From a checkpoint of a small mixture-of-experts model trained on Wikipedia.
Training: a variant of Muon for the experts, 761M tokens, 2904 steps.
Below are experts of layer 6 (counted from 0) of a mixture-of-experts language model. Rows are named router (the router's row for the expert), down (a neuron's output weights, with its number) and show model dimensions 0-95. Each number is 128 + 32 x the weight over its row's rms, rounded and kept within 0 to 255.
After each expert's rows: "raises" lists some tokens whose logits its average output raises strongly, later layers aside. This comes from a sample of Wikipedia text that the model never trained on.

# expert 9
router [112 125 121 150 114 198 190 131 169  97 166 192 129 140 145  93  87  83 126 162 104 139 184 155 145 104 148  79 130 109 112 183 107 136 191 158  70 167  67 146  90 143 133  83 133 140 109 116  93 129 161 140 148 159 131  76 122  81 149 172  79  72 166 112 116  56  87 129  87 186 103 193 135 129  77 154 142 112 152 112 150 136 135 151  69 189 118  98 142 123 119 123 125 149 133 130]
down0 [ 83 104  72 142 147 146 182 144 117 172  97 179 175  94 141  78 138  86  85 181  91 117 116 156 123 150 220  93  86 155 146 100 147 173 104 171 127 171 144 202 153 121 146 123  94  95 129 111 203 131  80 118 141 142 152 147  60 151 146 121 113 117  74 125 116 105 153 117 109 148 154 149 108 100 121  60 122 156 117 135 115 101 133 133 147 108 184 131 101 128 147 125 126 153 152  88]
down1 [102 130 129 179 164 162 179  98 112 150 134 154 125  70 104 139 118  87 134  86 143 124 142  94 139  97 225 126 166 156 179 161 194  88 169 133 136 141 160 116 117  83 146 118 132 112  82 139 112  87  88 116 135 136 108  93 172 132  85 154 143 123 111 152 162 135  98  90 175 130 147 148 106 157 183 110 199 124 167  94 137  58 127  57 149 125  97 171 142  91 113 135 137 151 175 128]
down2 [ 75 134 148 127 111 115 112 142 178 137  81  83 115 142 139  92 179 140 111 112 132 142 151  81 136 121 136 124 178 122 145 121  79 107 132  99 139 140 153 150  84 105 143 177 140 105 144 149 159 148 212 146 130 108 209  90 154 188  71 230 136 174 163 175 139 127 157 100 130  97 134 195 101 145 113 190 102 181 136 106 141 140  48 158 146 140 111 151 166 105  94 159 141 156 159 169]
down3 [123 201 154 123  92 154 133 152 151 116 147 127  66 112 146 109 102 143 178  90 142 151 161 122 122 212  85  73 175 129 180 142  90 174 114 134 138 116 117 137 138 175 140  95 136 158 150 126 132 120 188  93 151 131 121 133 157 111 127 161 121 160 101 164 154 169 157 131 102 152 143 135 129 125 123 151 143  88 154  94 128 153 149 195 171 146 129 102 106 169 109  96 121 110 103 161]
raises: " in", ".", ",", " on"

# expert 35
router [ 75 150 130  98  73 118 194 151 136 133 104 129 155 164 111 100  54 156 136 163 143 111 102 136  86 151 104 109 116 114  99 112 118  56 140 132 144 148 115  84 107 178  33 124 114 125 103  88 151  77 167 182 156 184 130  69  98 119 145 120  95 141 129  52  86  64 100 131  89 142  88 136 178 128  97 104 156 162 170  93 162 146 105  64  89 131  81 113 158 103  95 120  95 122 158 120]
down1 [ 76 173 100 145  98 155 131 135 126 117 167 154 121  84 125 108 155 171 105 162 144  80 137 154 121 128 134  95  78 173 130  96  87 127 124 135  95 117 109 107 145 153 178  50 139 107 126 150 134 107 117 128 162 102 123 114  69 168 119 157 111 135  92 116 181 122  99 114 135 150  75 155 153 151 100 145 133 151 114 139 168 141 162 113 202 142 103 114 116 135 171 167 109 140 109  78]
down2 [114 144 155 116  83 151 125  81  91 130  98 103 101 192 184 149  64  99 101  89 131  92 126 123 120 124  58  94  84  99 131 174  97 147 115 112 119 107 120 152  94 123 190  82 136 141 116 177 143 143  80 158 200 117 137 173 151 108 140 157 144 123 170  90 104 123 124 144 144 164 122 132 144 130  97 115  92  68 135  83 127  78  66 162  97 142 147 136 148 164 142 128 185 155 201 120]
down3 [125  95 133 160 144 168 121  79 139 140 149 117 144 131  87 166  85 133  72 127 136 129 107 122 137  96 136  97 158 150 183 112 101 140 128 141  89 138 123 169 119 114 187 163 144 150 117  75 116  84 106 115 140 176 170 130 143 118 109 155 133 180 148  84 137  70 153  94 133  97 150 178 142 112 117 168 125 164 136  93 126 152 166 143  85 135 136 116 168 129 158 127 154 170 153  98]
down4 [131 128 106 110 141 204 156  50 134 124 122 140  94 169 150 111 128 169  86 139  77 124 121 133 115 113 120 135 139 143 138  64 122 103 110 138 217 125 112 127 113 126 133 112 165 164 129  92 148 168 145 140 171 119 128 170 176 142 164 124 113 123 111 157 131  98 147 160 119  83  96 109 133 161 127 106  97 109  77 133 125 108 111 125  77 113 136 166 126 117 145 131 171 132  81 122]
raises: ".", "0", ",", "%", " m", " years"

# expert 16
router [ 44  80  83 125  25 147 165 130 181 134 170 123 119 123 128 125  75 129 115 114 146  92 125 181 128  94  90 133  88 129 123 118 157  96 165 159  79 138 117 106  83  94 113  72 127 145  65  90 113 154 169 129 129 146 112 122 117 127 122 129  82  91 169  92  80 140 102 155  95 182 113 112 184 190 166 118 121 156 132 166 122 147  94 133  73 159  82  77 176 104  93  91 106 105 194  71]
down1 [140 150 159 115 122 133 152 117  30 148 151 129 175 179  94  88 169 140  83 112  85 122  98 194 140 119 102 101 130 142 134  95  60 124 128 106 124 105  42 103 108 162 194 165 124 126 153 135 133 135  89 101  76  96 112  87 106 136  97 151 130 129 160 132 144 114 119 127 128 129 157  92 112 132 122 111  71 127 113 145 149 116 115 116 103 115 100 169 160 159 127 141 124  98 122 122]
down2 [150 104 138 101 103 108 113 141  94 150 126 109  78  91  46 126 184 127 164 116 106  93 127 185 107 140 139 119 147 142 140 141 138 140 115  85 156  80 131 106 118 105  71 128 148 166 101  91  99 100 108 144 112 138 138 143 123  81 132 164  87 133  95 112 203 157 117 125 113 146 217 148 131 169 109 147 112  86 151 104  60 104 190 130  68  77 132 140 110 145  87  97 144  80 109 182]
down3 [132 174 128 120 190 128  87 131 113 217 110 104 124 115 167 130 132 179 177 121 116 149 149 114 102 118 147 109 110  76  74 126  99 140 126 147 157  78 123 142 140 122 176 130 119 183  94 132  70 145  79 142 116 105 105 139 111  88 137  97 134 119  88 139 105 152 149  65 103 136 116 147 116 128 145 114  78 204 112  82 139 162 131 127  99  91 158  98 119 146  82 190 171  94 167  86]
down4 [132  99 109  87  84 106 118  93 117 126 117 100 127 171 129 121 144 142 157 128 169 179 154  95 122 132 159 137 157 119 199 219 125  78 132 164 140 161 109 129 108 116 142 166 142 163  89 116 121  92 154 132 114 103 115 133 101 140 144 104 108 113 134 136 121 157 155 130  95 131 143  94  89 165  92 152 201 160 114  91  65  84 112 125 162  95  99 181 102 179 187  77 115 162 139  74]
raises: " |", ":", " (", ",", "\"", "s"

# expert 18
router [ 98 114 135  85 110 117 228 111 151 114 113 154 150 145 114  92 117  96 153 122 127 146 113 208 109 101  74 145  43 152 107 138 100 114 136  94 112 110  74 120  93 134 119  94 122 120  74 135 125 108 145 169 159 123 178 120  85 142 146 101 113  62 132 130  78  83 152 138  94 125 150 145 113 158  96 131 123 121 153 123 137 150 154 140 104 120 137 125 155  81 137 162 111 134 165 115]
down1 [111 129 151 115 107  95 103 105  85 117 122 177  95 140 143 150 188 111 204 171 127 164  95 173 158 112 114 140  70 119 178  88  71  85  96  80  83 107 136 122 192  94 156 151  94 136  79 155 159  78 156 115 179 181 164 116 103 146 176 107 141 122  86 187 131 169  93 150 131 102 168 115 199 136 107 119  85  81  73 122 167  73 135 136 122 123 116 163 146 136 122 119 138 124 116 183]
down2 [158 111 108  77 138 100 159 142  82 159 126 166 130 134 180 126  92 158 151 125 172 131 161 108 111  97 161 115 107 112 111 119 115 165 142 102 110 176 105 108 102  71 132 189 142 127 144 146 128 185 103 126 159 161 126 174 164 160 121 147 180 157 140 142 114 128  54 142 130  72 188 145 190 134 197 170 130 143  95 151 121 127 120 141 148 129 151 167 104 178 126 157 111 157 122 149]
down3 [161 142  71 106 219  79 163 137 165 128  74  79 172  90 132  93 141  89 123 125 159 134 132 137 159 141 125 169 174 159 157 123 115 150  90 157 156 181 126 159 129 148 170 139 144 141 120 134  47 148 166 112 106 142 179 162 138  63 103  54 178 121 128 134 145 157 157 129 113  76 171 168 145 130 113 169 132 137  97  84 158 128 168 108 183  81 122 137 158  97 114 105 149 138 167 113]
down4 [124 118 123 138 139 128  88 131 143 162 129 164  77 105 106  88  81 164 163 144 112 166 124 100 140  83 121 116 121  76 181 113 100 167 134 125 113 105 170 118 121 157 181 119 134 124 158 143  61 163 133 150 151  90 134 126 158  91 141 127 121 124  80  94 172  87 123 170 100  62 143 122 136 151  70 136 131 148 149  72 162 151 197 151 158  97 173 163 130  62 144 124  77 148 153 150]
raises: "-", "\n", "|", "The", "===", "=="

# expert 11
router [ 72 150 141 120 105 151 177 131 155 117 128 160 186 157 102  99  76 108 129 129 138  83 127 178  69 161  89 114  88 122 111 146 139  78 146 119  89 137 132 102 105 200  97 133 138 133  94 122 116 126 155 162 156 143 185  94  98 147 121 104 110  69 118 100 101 126  63  75 101 156 106 201 125  90 118 113 167 159 148 190 153 161  91 111  88 146  97 134 136  58 118 134 113 119 159 127]
down1 [ 76  88 163 175 143 116 141 158 155 132 110  95 106 140 137 140 126 127  80 136 150 106 142 142 114 147 109 119  81 143  63 193  95  84 113 121 116 115  99  88  88 100 130 137 100 170 148 188  56 121 143  71  68 169 145 180 138 146 220 139 181  99 171 183 118 124 104 138 125 156 173 174 141 156  84 170 125 127 136 129 123 149 156  71 106 189 140 148 170 137 148  75 131 121 114  73]
down2 [110 148 123  84  55 137  91  78 183 132 135 152 155 109 153 122 126 108 175  90 111 125 138 170  99 159 132 151  69  76 105 133 167 127 124 147 140 185 113 131  44 112 126  41 131 169 140 122 163 180 117 153 152 107  64 127 120 133 189 120 118 160 162  94  82  94 106 163 154 119 183 117  90 169 181 159 113 120 116 115 126  55 143 153 161 144 127 170 123 106 149  92 129 163 121 151]
down3 [123 100 107 113 103 152 184 106 140 107  70  86  74  58 120 140 162 137 172 159  90 117 126 104 101 159 137 167 203 134 126 172 121  91 110 129 129  93  96 107 140 119 113 119 122 159 180 145 173  92 153 135 182 176 124 134 178 161 171  53 155 129 135 148 180 130 188 161 111 141 146 148 106 157 150  98 110  95 161 110 113 153 119 150  76 128 191 129 124 126  91 119  98  81 120 119]
down4 [157 124 151 134 134 175 138 134 177 117  78 158 126  95 140 117 149  34 110 109 125 139 186 130 113  98 144 110 176  90 170 143 150 164 165 163  89 172 145 133 116  99 165 112 133 102 122 109 104 161 112 123 161 149  71  57 137 162  91  57  77 143 179 135  97  90 126 124 135 154 180 126  84  97 135  73 179  83 115 101 114 176 165 160 129 130  98  79 145 159 173 105 134 139 118 100]
raises: "weight", "encing", "boro", "ges", "rich", "val"

# expert 31
router [ 89 144 117 118 106 159 147 112 159  77 168 160 154 150 135 124  99 102 125 161 130 101 167 160 160 149 132  84 118  79 103 179 117 110 163 140  94 174 107 114  71 151 142  67 137 159  71  87  96 100 167 151 128 141 133 120 102 102 143 146  47  83 178 127 138 121 123  99 109 192 106 162 108  91  52 112  90 119 160 114 151 118  74 145  51 208  97  78 139  98 128 120  44 118 134 100]
down0 [ 95 147 140 154 143 105  88 174 148  59 119  99  96  92 140  69 193 123 109 153 141 147 148 131 141 159 135 137 139 128 165 129 162 106  79 125 132 127 118  74 131 136  78 141 147 146 144 160 123 152 142 103 152  98 115 114 116 108 127 116 156 122 123 127 102 140 139 173 140  52 104 115 114 136 142 101 172 111  90 105 157  92 115  74 128 126 103 135  82 150 224 172 104 116  80 139]
down1 [108 131 174 154 147 123 100 126 110 162 111 186 127 136 158 120  39 122 129 107  69 152 113 166 123 209 107 136 158 135  56 199 114  99 110  79 106 115 205 155 144 108 111 204 123 133 144 103  45 129 100 147 112 118 160 123 123 143 115 107 109  96 166  75 146  97 107 158 103 125 111 152 134 201 166 128  97 113 119 106 113 112  93  97 106 118 105 112 158 126 146 107  90 159 127 170]
down2 [ 98 153 138 102 137  76 119 146  61 130 142 132 135 126 117  82 165 106 155 144 159 169  30 129  49 104 148 133 158 136 125 105 122 136 150 142 121 148 122 139 138 154 122 122 151  96 189 162 122 163 180  71 124 104 107 153 130 108 129 117  93 122 119 121 150 126 139 112 150  81 103 111  85 146 121 169 151 128 185  85 180 106 192 183 115 149 108  77 122 183 141 104 118 179 156 186]
down3 [142  87 139 124  98 174 117 143 167  89 137  75 126  76  69  50 114 101  96 104 131 140 101 136 149 113 126 153 139 126 116 109 136 147 105 136 133 158 181 153 152 171 104 116 181 161 136 162 201 113 139 156  98 129 151 108 139 122 148 178 134 101 134 106 109  91 158 108 122 118 132 109 132 113  93 158 234 105 155 155 159  96 123 118 110 158  96  92 105 140 112 127 185 138 144  56]
raises: ".", ".;", " was", " followed"

# expert 24
router [ 98  98 128 148 132 150 164 134 102 118 113 165 138 150  63 114  44 111  98 128 133 141 104 174 127  93  95  97 112 142  94 142 152  65 128 149  78 142 131  73 117 181  68 160 139 135  79  80 138  67 179 181 159 124 139  99 116 113 102 128  67  83 136 100  83  36 115 121  61 116 140 162 130 129 133  73  90 146 147 107 154 115 134 127 116 164 133 129 156  66  78 136 104  93 176 123]
down1 [121 145 121 117 115 134 132 149 187 110 156 153  89 134  87 140 144 147 140 172 137  78 153 158  91 101 109 126 129 203 138 213 157 146 118  95  25 167 161 163 141 137 126 121 110 141 141 134 151 187  88 162  65 150 136 154 152 197 136 145 118 140 150 101 145 136 102 119  52 154 116 138  74 106 161  94 113 142 114  83 159  75 110 126 177  88 129 138 134  57 181 129 105 126 191 116]
down2 [146 119 110 107 100 183 143 124 168 116 161 101 149  72 153 108 137 130 148 139 148  71  69 123 155 168 133 160 160  85 125 106 103 135 141 124 127 145  77 145  87 132 107 142 125 137  79 128 163 128 115 107 109 185 133 196 100 113 124 126 205 152 179 109 191 153 113  59 139  98  74 102 131 100  92  69 143 101 105 167  91 109 131 102 197 170 124  94  77 142 186 131 125 181 124 177]
down3 [138  86 137 159 137 155 108 143  82 101 127 134  74 131 106 144 137 102 111 155  70 120 151 142 123 137 142 140 131 102 192 119 130 126  99 188  55 137 154 163  66 135 112 177  74 127 125 138 132 149 158 151 110  67  97 108 182 130 138 147  99 129 147  76 113 128 217 124 126 150 157  98 104  95 157  32  96 125 144 144 179 144 163  96 174 142  65 111 172 116  85  63  45 140 148 123]
down4 [166 115 104  64 112 141 145 115 181 183 154 185 150  96 139 148 160 111 161 171 124  83 147 121 172 148 123 110 149 146 160 126 179 152 143 126 135 190 151 150 140  95 180 136 144 115 182 200 124 115 169 116 122 117 119  97 101 152 147 155 127 135 139 104 129  93 120  59 137 182  62 119  99 137 138 139 119 136 120 190  66 211 178 141 108 115 125 102 133 168 122 101 130 174 155 159]
raises: "0", ".", " |", "1", "3", "4"

# expert 41
router [129  89 121 110 130 133 137 113 153  96 135 183 157 122 105 130  80 165 123 111 115  90  84 151 108 124 111  95 144 142 103  76 135  78 156 115 104 198  20  53  89 162  91 130 156 150 100  96 120  87 138 150 153 169 153 112 127 112 102 172 131 103  86  93 123 115 136 128 101 148 119 140 160 126  80 136 182 136 104 124 176 106 101 143  81 174 105  64 183  92  65 166  40 107 213 125]
down0 [128 177 120 101 118 115  81 129 146 130  75  89 153 131 141 108 146  82 111 127 168 127 112 177  99  42  93  93  79 124 108 199 146 123 145  97 164 132 111 125 146 121 156 123  97 116  71  94  98 169 146 102 117 126 104 141 138 131 162 152  93 125 159 136 168 129 157 162 122 149 128 102 137 204 131 159 168  92 164 136 125 134 164  89 139  89  85  81 143 195 181 147 192 171 137 106]
down1 [166 146 143 122 160  74 116 137 154 152 115 148 101  70 153  84  91  62 142 153 128 162  84  88 134 116  55 129 168 112 161 132  81  95 154  91 137 121 137 131 133 121  73 128  73 164 103 121 201 133 127 147 144  69 185 129 125 149 171 100  68 154 101 150 122 152 124 161  92 162  99 161  85 169 146 163  89 132 195 136 169 119  98 164 161 107 130 121 127  97 159  83 128 123 105 168]
down2 [130  84 154 132 119 143 113 118  98 117 128 145  95 161  86  80  75 151 139 170 119  62  96 146  88 173 129 103 110 141 140 144 185 151 162 141 142 123 207 167 187 117 126 104 169 143 146 134 109 147  90 127 135 116  93 241 158 107 124 124 118 137 123  54 123 158 159 115 130 198 168  99 152 109 166 179 177 144 114 123 153 118 103  80 121 130 142 153  93 160 123  93 127 106 114 149]
down3 [125  91 153 152 138 100 138 118 162 141 121 147 123 116 100  94 197 157 142 110 129 151  85 137 134 108 145 148 147 111 109  93 118 166 139  78 154 160 132 110 110 145 121  63 154 124  76 136 152 132  80 156  87 126 156 156 146 146 145 164 125 134 155 136 101  73 144  77 148  83 102 143 192 176 144  79  27 100  74 127 118  85 160 128 117 184 155  85  95 158 126 141  87 130  98  83]
raises: "OC", "FC", "EC", "Y", ".", "RS"

# expert 25
router [122 116 111 118 102 163 134 135 116 103 155 192 143 154 159 144 108 100  96 125 106  82 124 144 130 131 117  85 114 146  94 163 122  94 177 137 131 145  66  86  78 151 146  70 141 156  81  90 114 114 164 205 147 181 215 116 120 117 126 117 114  73 119 121 122 121 113 110 106 169 188 150 125 139  96 118 117 166 124 124 214 144  80 142  62 174 138 110 163  94 102 146  64 159 164  82]
down0 [197  94 106 122 117 109 130 152 161 113 124  96 115 111 166 172 117  90 140 156 125 112 180 124 110  86 118 149 104 142  61 198 167 128 170 116 138 184 127  98 118 107 135 144 104 118 116 148 107 166 124 201 173 154 135  91 153 128  80  76 110 126 125  74  70 183  87  81 133 104 172 120 176 129 161 187 118 159 142 153 154 195  98 146 185 176 132 131  47 185 125 116  67 177 134 155]
down1 [ 92 178 144  89 135 137 111  90 129 176 128 102 108 111  48 121 151 117 129 136 159 104 157 145 140 129 164 110 104 154 106  88  72  98  61 165 115 174 146  80  73 169 124 166 116 131 155  45 146  87 161 139 156 120 106 151 138 116 147  87 114 158 155 139 143  53 109 151 126 154 131 122 103 128 148 176 109 141 174  98 103  79 112 151 116 125 154 111 147 137 140 178 136 137 109 136]
down2 [152 157 170 110 127 126  93 126 113 159 152 174 102 168  96 163 149 122 162 114 164 120  93 103 104 132 174 117 101  99 175 148 162 151  59 160 149 126 106 167 185 134 160  80 110 149 139 122 163 132 113 131  94 180 198 156 119 138 136 155 120  54 144  78 134 144 122 118 116 101 115 129 169 151 124 125  62 107 139 114  83 108  90  88 125  78 140 119  79  95  97 130 173  79  75  74]
down3 [138 116  82 163  94 157  87 180 173 112 124 111 103 128 118 148  57 171 122 176  87 133 114  98 128 161 128  93 141 143 143 144 181  89 178 112 127 168 108  91 147 139  87 153  74 183 137 109 145 122 122 170 127 115 142 136 103 110 119  94 119 122 168 155 155  91 152 108  94 164 108 124  91  72  91  76 198 128 134  90  80 137 156 125 105 130 121 101 117 125 132 110 141  73 139  79]
raises: "ises", "ble", "ility", "ates", "ities"

# expert 0
router [107 111 100 124  80 168 136 130 133  93 137 191 197 146 105  95  63 123  91 159 110 104 131 161 134 181 130  92 123 112  96 160 152  76 146 161 106 178  90  92  91 188  99  91 143 132  94  75 140 107 189 199 162 153 166 136  87  91 116 104  97  85 158  91  82  99 151  75  57 169 166 141 113 131  97  91 134 123 178 135 162 157 131 148  65 156 135 109 161  98 114 152 100 175 178  82]
down1 [129 195  99 102 112  68 103 158  91 140 128  92 152  63 151 103 153  75 132 118 116  88 148  76 100 123 117 171 125 182 112 157 172 129 110  95 136 156 151 150 153 124  83 169 110  95 113 176 152  80 136 145 123 159 127 133 147  85 186 173 179 144 120 144 115 125 175 126 104 142 184 100 124  25 146 156 130 112 150 102 220 118  96 133 162 139 169 180 140  92 121 120 151 111 155 151]
down2 [146 133  73 110 126 164 141 158 178 144 124 159 129 124 186 139 161 142 119 163 106  78 118  83 158  81 106 164  90 124 149 165 116 131  65 142 122 112 136  75 137 165 125 184 118 147  85 150 165  98 118 124 141 126 115 145 115 161 139 169 130 100  91 123 155 141 101 125 120 108 120  89 119 138 117 132 148  95 104  94 108 168 109 139 128 102  87 149 109 148 111 150 139 144 181 136]
down3 [101 151  72 156  74 120 137 200  92 116 122 116 102 148 102 149 110  96 122 102 132 126 139 186 226 160 141 187 130 138 114  53 119 155 147 112 161 145 101 155 124 133 108  93 132 101 135 108 119 112  95 110 115  99 156 173 104  90 159 144 107 142 116 212  87 135 134 113 110 117 141 172 109 154 113 158 148 107 117 122 203 166 132 119 137  82 111 131 122 107 107 137 171 154 118 131]
down4 [110 147 159 132 139 178  99  70 104 103 161 155 160 129  95 164 136 130 152 181 105 121  94 105 117 133 155 160 153 143 143 181 131 138 159 149  82 159 179 107 202 121 127 212 121 131  92 154 165 113 114 186 118 180  87 140 138 107 201 176 112 117 129 113  99 139 145 149 125  60 108 225 187  99 170  73 134 149 101 115 200 107 123  72 144 153 119  83 119 120 155 173 116 101  79 104]
raises: "do", "0", "rd", "nd", "%", "5"

# expert 4
router [ 89  85 142 130 139 147 155  68 102  84 121 138 105 170 121  67  67 102 110 130  95 130 163 121 112 137  95 140  83 106  87 106 167  81 162 126 123 117 104  65  86 161  77 140 169  67 125  80 147 119 110 175 135 148 115  66 115  63 148 157 107 119 124  93 165 115 107 126 123 139 103 172 189 125  92 136 114  76 121  69 165 137 118 122 113 175 133 146 162 153  92 133 101 105 157  49]
down0 [ 98 169 115 121 158 182 123 169 144 122  91 176 100  24 139 103 141  99 130  90 120 142 116  63 109 154 142 101 122 146  43 126  94  70 100 172 135 105 120 137 133 127 149 132 155 133  91 164 147 133 133  68 187  90 135 130 147  97  91 158 116 144 116 154 127 122 128 162 131 160 171 102 134 118 132 114 125 142 110 223 115 177 112 214 117 135 172 125 106 126 140 129 116  79 115 109]
down1 [118 106  89 109 147  78  80  69  53 102 141 141 145 107 169 135  94 184  64 153 118 145 156 116 117  95 139 114 136  77 127 133  92 116 139 133 145  85 109 134 168 172 132 128 117 126  46 144 162 134 103 156 103 149  97 123  99 107 178 146 147 148 117  90 158  93 163 197 181 194 130  89 117 142 123 116 222 108 133 137 182 209 115  85 138 122 104 125  91 106 117  81 141 143 156 112]
down2 [161  78 171 135 149 125 205 139 149 131  96 151 125 181  70 123 199 103 148 158  92 102 116 106 118  86 137 204 129 137 170  70 129 153 198 168 142 120 155 136  99  93 120 197 132 107 102 153 140 129 136 148 168 161 161 160  87 149 117  90 190 138  97  91 182 100 172 112 150 192  82 134  69 113 151 127  98 136 128 117 143 156 165 122 112 102 122 134 148 133 107 140 152 175 125 106]
down3 [106 163 111 154 115 180  57 119 124 125 103 132 102 194  68 126 135 115  86  91 106 141  97 169 132 165 149  87  67 128  34 130 134 141  72 104 142 106 139  82 128 150 117 116 142 129 159 109 137 176 147 129 114 157 137  64 149 142  98 178 126 130 145 108  80 178 126 146 155  91 104 102 122 137 111 123 176 118  69 152  92  84 115 135 137  70 108 173 138 161 123 108 196 167 197 108]
raises: "ays", "anc", "ast", "ot", "aps"

# expert 8
router [ 77 103 128 105 104 157 205 152 100 160 159 124 147 150 107  70  86 102 116 106 133 124 112 175  51 145 122 111 103 129  66 156 130  76 107  97 112 134 139 115  69 197  70 145 137 125  92 138 128 138 168 182 145 150 145  81  91  95 137 145  79  89 162  98 144  85 118 127  84 125 149 128 107 152  99 127 148 151 112  78 135 127 138 105  96 146 122 115 161  83 118 128 111  92 159 182]
down0 [ 94 118 159  84  44  89 149 129 144 163 145 152  84 186  83  99  84 190 199 106 121 135 137 161 123  79 129 149 143 163 146  88 146 137 133 120 151 132 141 117 136 138 109  89 101  94  60 159 110 151 128  97 169 155 115 120 102  97 185 156 115 200 142 132 159 153 133  83 153 134 161 144 132 190 115  66 121 151 171 167 167 143 151 160 126  55  63 106 151 149  61 124 108 158 137  99]
down1 [ 57 111 113 151 137 118 151 161 106 112 141 129 181 114  87 145  89 176 142 124 152  96 145 119 129  58 139  85 183 102 139  95 132  95 150 122 157 148 158  84  99  81 143 187 113 125  77 115 165  93 194 159 120 136 144 182 178 141 119 104 125 107  46 104 131 114 142  96 130 126 128 118 180 156 107 142  94 128 154 121 131 142 188 166  99 149 146 108 153  49 104 180 100  97  98 125]
down2 [161 148 113 157  78  92 101 129  84 125 111 156 108 154 143 161 107 130 109  35 155 143 104 164 110 150 120 147 109 179 107 117 129  96 149 160 117 117 168 114 135  63  77 148 148 127 106 152 187 146 161 116 158  62 139 121 129  95 121 117 118 104 140  90 116 140 182 121 124 112 116 163  77 168 104 102  57 154  85 102 185 146 116 185 156  66 125 110 125 104 143 145  99 153 141 173]
down3 [130 165  95 105 107 238 120 116 131 191 202 198 143 115 150 146 150  87 176 169  98  75 142 150 102 127 136 135  53 142  97  61 144 115  92  90 188 172 142  80 133 147 123 126 169 116 131 156 157 101 101 110  94 167 110 123 177 109  98 105  85  92 152  71 157  88  60 144 161 144 171 193 135 125 126  92 110  95 186 120  78 165 131  96 161 142 145 102 143  93  89 117 153 170 153 121]
raises: " and", "\n", " or", " |", " (", ","

# expert 34
router [125 125 128 166 125 161 151 127 185  83 201 157 151 155 112  85  56  89 145 121 118 116 157 146 111 148 125 131 110 126  89 190 127 106 156 136  74 131  68  86  93 113 119  77 163 119  68 125 128 116 187 175 145 112 154  39 119 148 150 191  47 111 136 119 101  81 106 144 114 179 110 161 125 120  71 169  90 112 127  82 152 115 135 139  67 165 141  88 166  71 100 114  75 119 152 118]
down0 [154 108 186 176 152 150 114  95 143 118 119 172 107 191 112 161  74 113 118 113 118 171  34  76  93 127 127 112 144  41 108 150  77 101 119 176 143  98 160  76 122 127 111 134 116  79 116 169 142 107  98 116  79 150 142 149 176 159 141 112 165 113 108 122  88  94 142  94 127 139 124 107 133 174 194 169 129 164 141 177 130 144  87 136 101 120 117 146 131 128 144  85 112  61 117 177]
down1 [154 164  52  95 143 128  91 152 145 159 106 115  79 103 153 148 117 145 140 168 154 150 161 127 142 127 169 145  70  85 133  97 102 135  89 126  70 148  67 159 112 111 103 110 125 114 131  98 134 123 136 117 110 190  96 161 112  74 118 116 129 148 116 111 156  92 110  62 120 104 116  76 105 130 135 120 120 102  32  74  98 140  72 131 139 143 110 117 138 174 156 136  45 157  92 149]
down2 [182 164 114 158  73 112 123 109 106 108 181 108 186 137  99 115 160  79  74 120 107 157 107 124 110 174 122 138 127 123 114 127  83 118  98  95 196 130  83 127 157 128  83 168 112 125 147 150 199  94 192 198 154 165 152  86 127 116 176 146 145 141 144 120  82 152 111 124 127 103 132 168 128 162 143 130 103  60 114 140 156  76 182 140  94 127 155 138 142 140 152 186 128  70 120 165]
down3 [147 126 125 104 134 108 143  91  93 125  86 142 156 113 184 143 148 105 150 135 150 101 135 101 144 111 133 161  82 125 147 107 143 175 211 121 104 122  75 188 140  92  58 171 155 101 158  81 134  91 137  76 155  96  52 142  84 102 189 134  66 119 157 111 124 110 165 131 166 143 135 170 110 188 134 129  96 126 113 204 146 148 109 154 179 147 154 157 106 161 143 130 198 142  89  82]
raises: " and", ",", ".", " from", " in", ";"

# expert 44
router [ 61 143 151  87 141 141 163  92 131 157 133 147 158 132  58  98  94 109  91  67 151 111 118 162 104 143 129  83 140  92  43 155 122 119 114 106  76 168 135  88 142 174  93 142 107 116 117  95 124 113 139 151 134 150 132 105  47 129 103 171  56 113 147 129 149 135 163 116 102 125 144 156 171 144 127 154 146 118 163 148 103 215  97 177  99 193  95 107 126 121 140 102  74 123 176  72]
down1 [104 113 148 106 168 137 152 135  68 120 127 159 127 173 105  94 102 115  93  80 178 139 151 123 151 131  83 135 103 206 124  86 125  83 102 126 132 129 152 103 119 144  79 116 134 129 151 133 111  88  58 146  95 113 114 112 120  46 110 102 221 140 149 115  86 226 129 143 161 159 120 148 126 147 108 111 136 123 152  88  93  99 130 128  96 145 121 151 125 143 188 128 126 107 106 160]
down2 [147 106 122 189  93 192 105 131  73 100  88 188  68 121 136 184 133  94 171  81 128 147 143  93 164  94 103 121  92 155 206 136 103 162 215 133 115 114 132 125 119  94 115 120 135 157  68 175 143 159  96 125 159 156  85 153 179 170 137  95 100 158 188  93 143  92 125 172 110  79 102  86 136  76 102 117 132 139 121 123  97  85 146 172 108 128 127 143 126  89 100 124 114 152 127 141]
down3 [153 140  93  95  81 108 165 158 127  92 161  90 157 111 134 159 207 169 114 109 133 110 187 106 172  69 166  48  93 135 167 157 134  95 128 143  86  82 101 101 133  91 200 106 151 111 109 118  45 108 123  90 155  93 111 150 162 177 118  94 103 122 173 121 136 118 107  62 171 120 105 147 143 128  63 175  96 134  72 135  94 118  96  94 153 158 202 100 126  79 147 139 177 115 141  99]
down4 [153 189  94 163 158 156 133  96  95 183 127  93 112  98 147  57 128 112 171 129  93 161 193 173 169 116 163 196 116 126 133 107 162 111  88 152 126  87  95 120  82 118  58 139 123 141 131 108 101  83  58 131  71 158 128 147 144 138 174  78 131 116 118 112 104  94 139 141 139 169 100 138 115 126  72 164 122 108 209 113 120 168 184 133 169 108 161 126 108 125 128 165 169 142  91 121]
raises: ",", ".", " and", " with", " or", ";"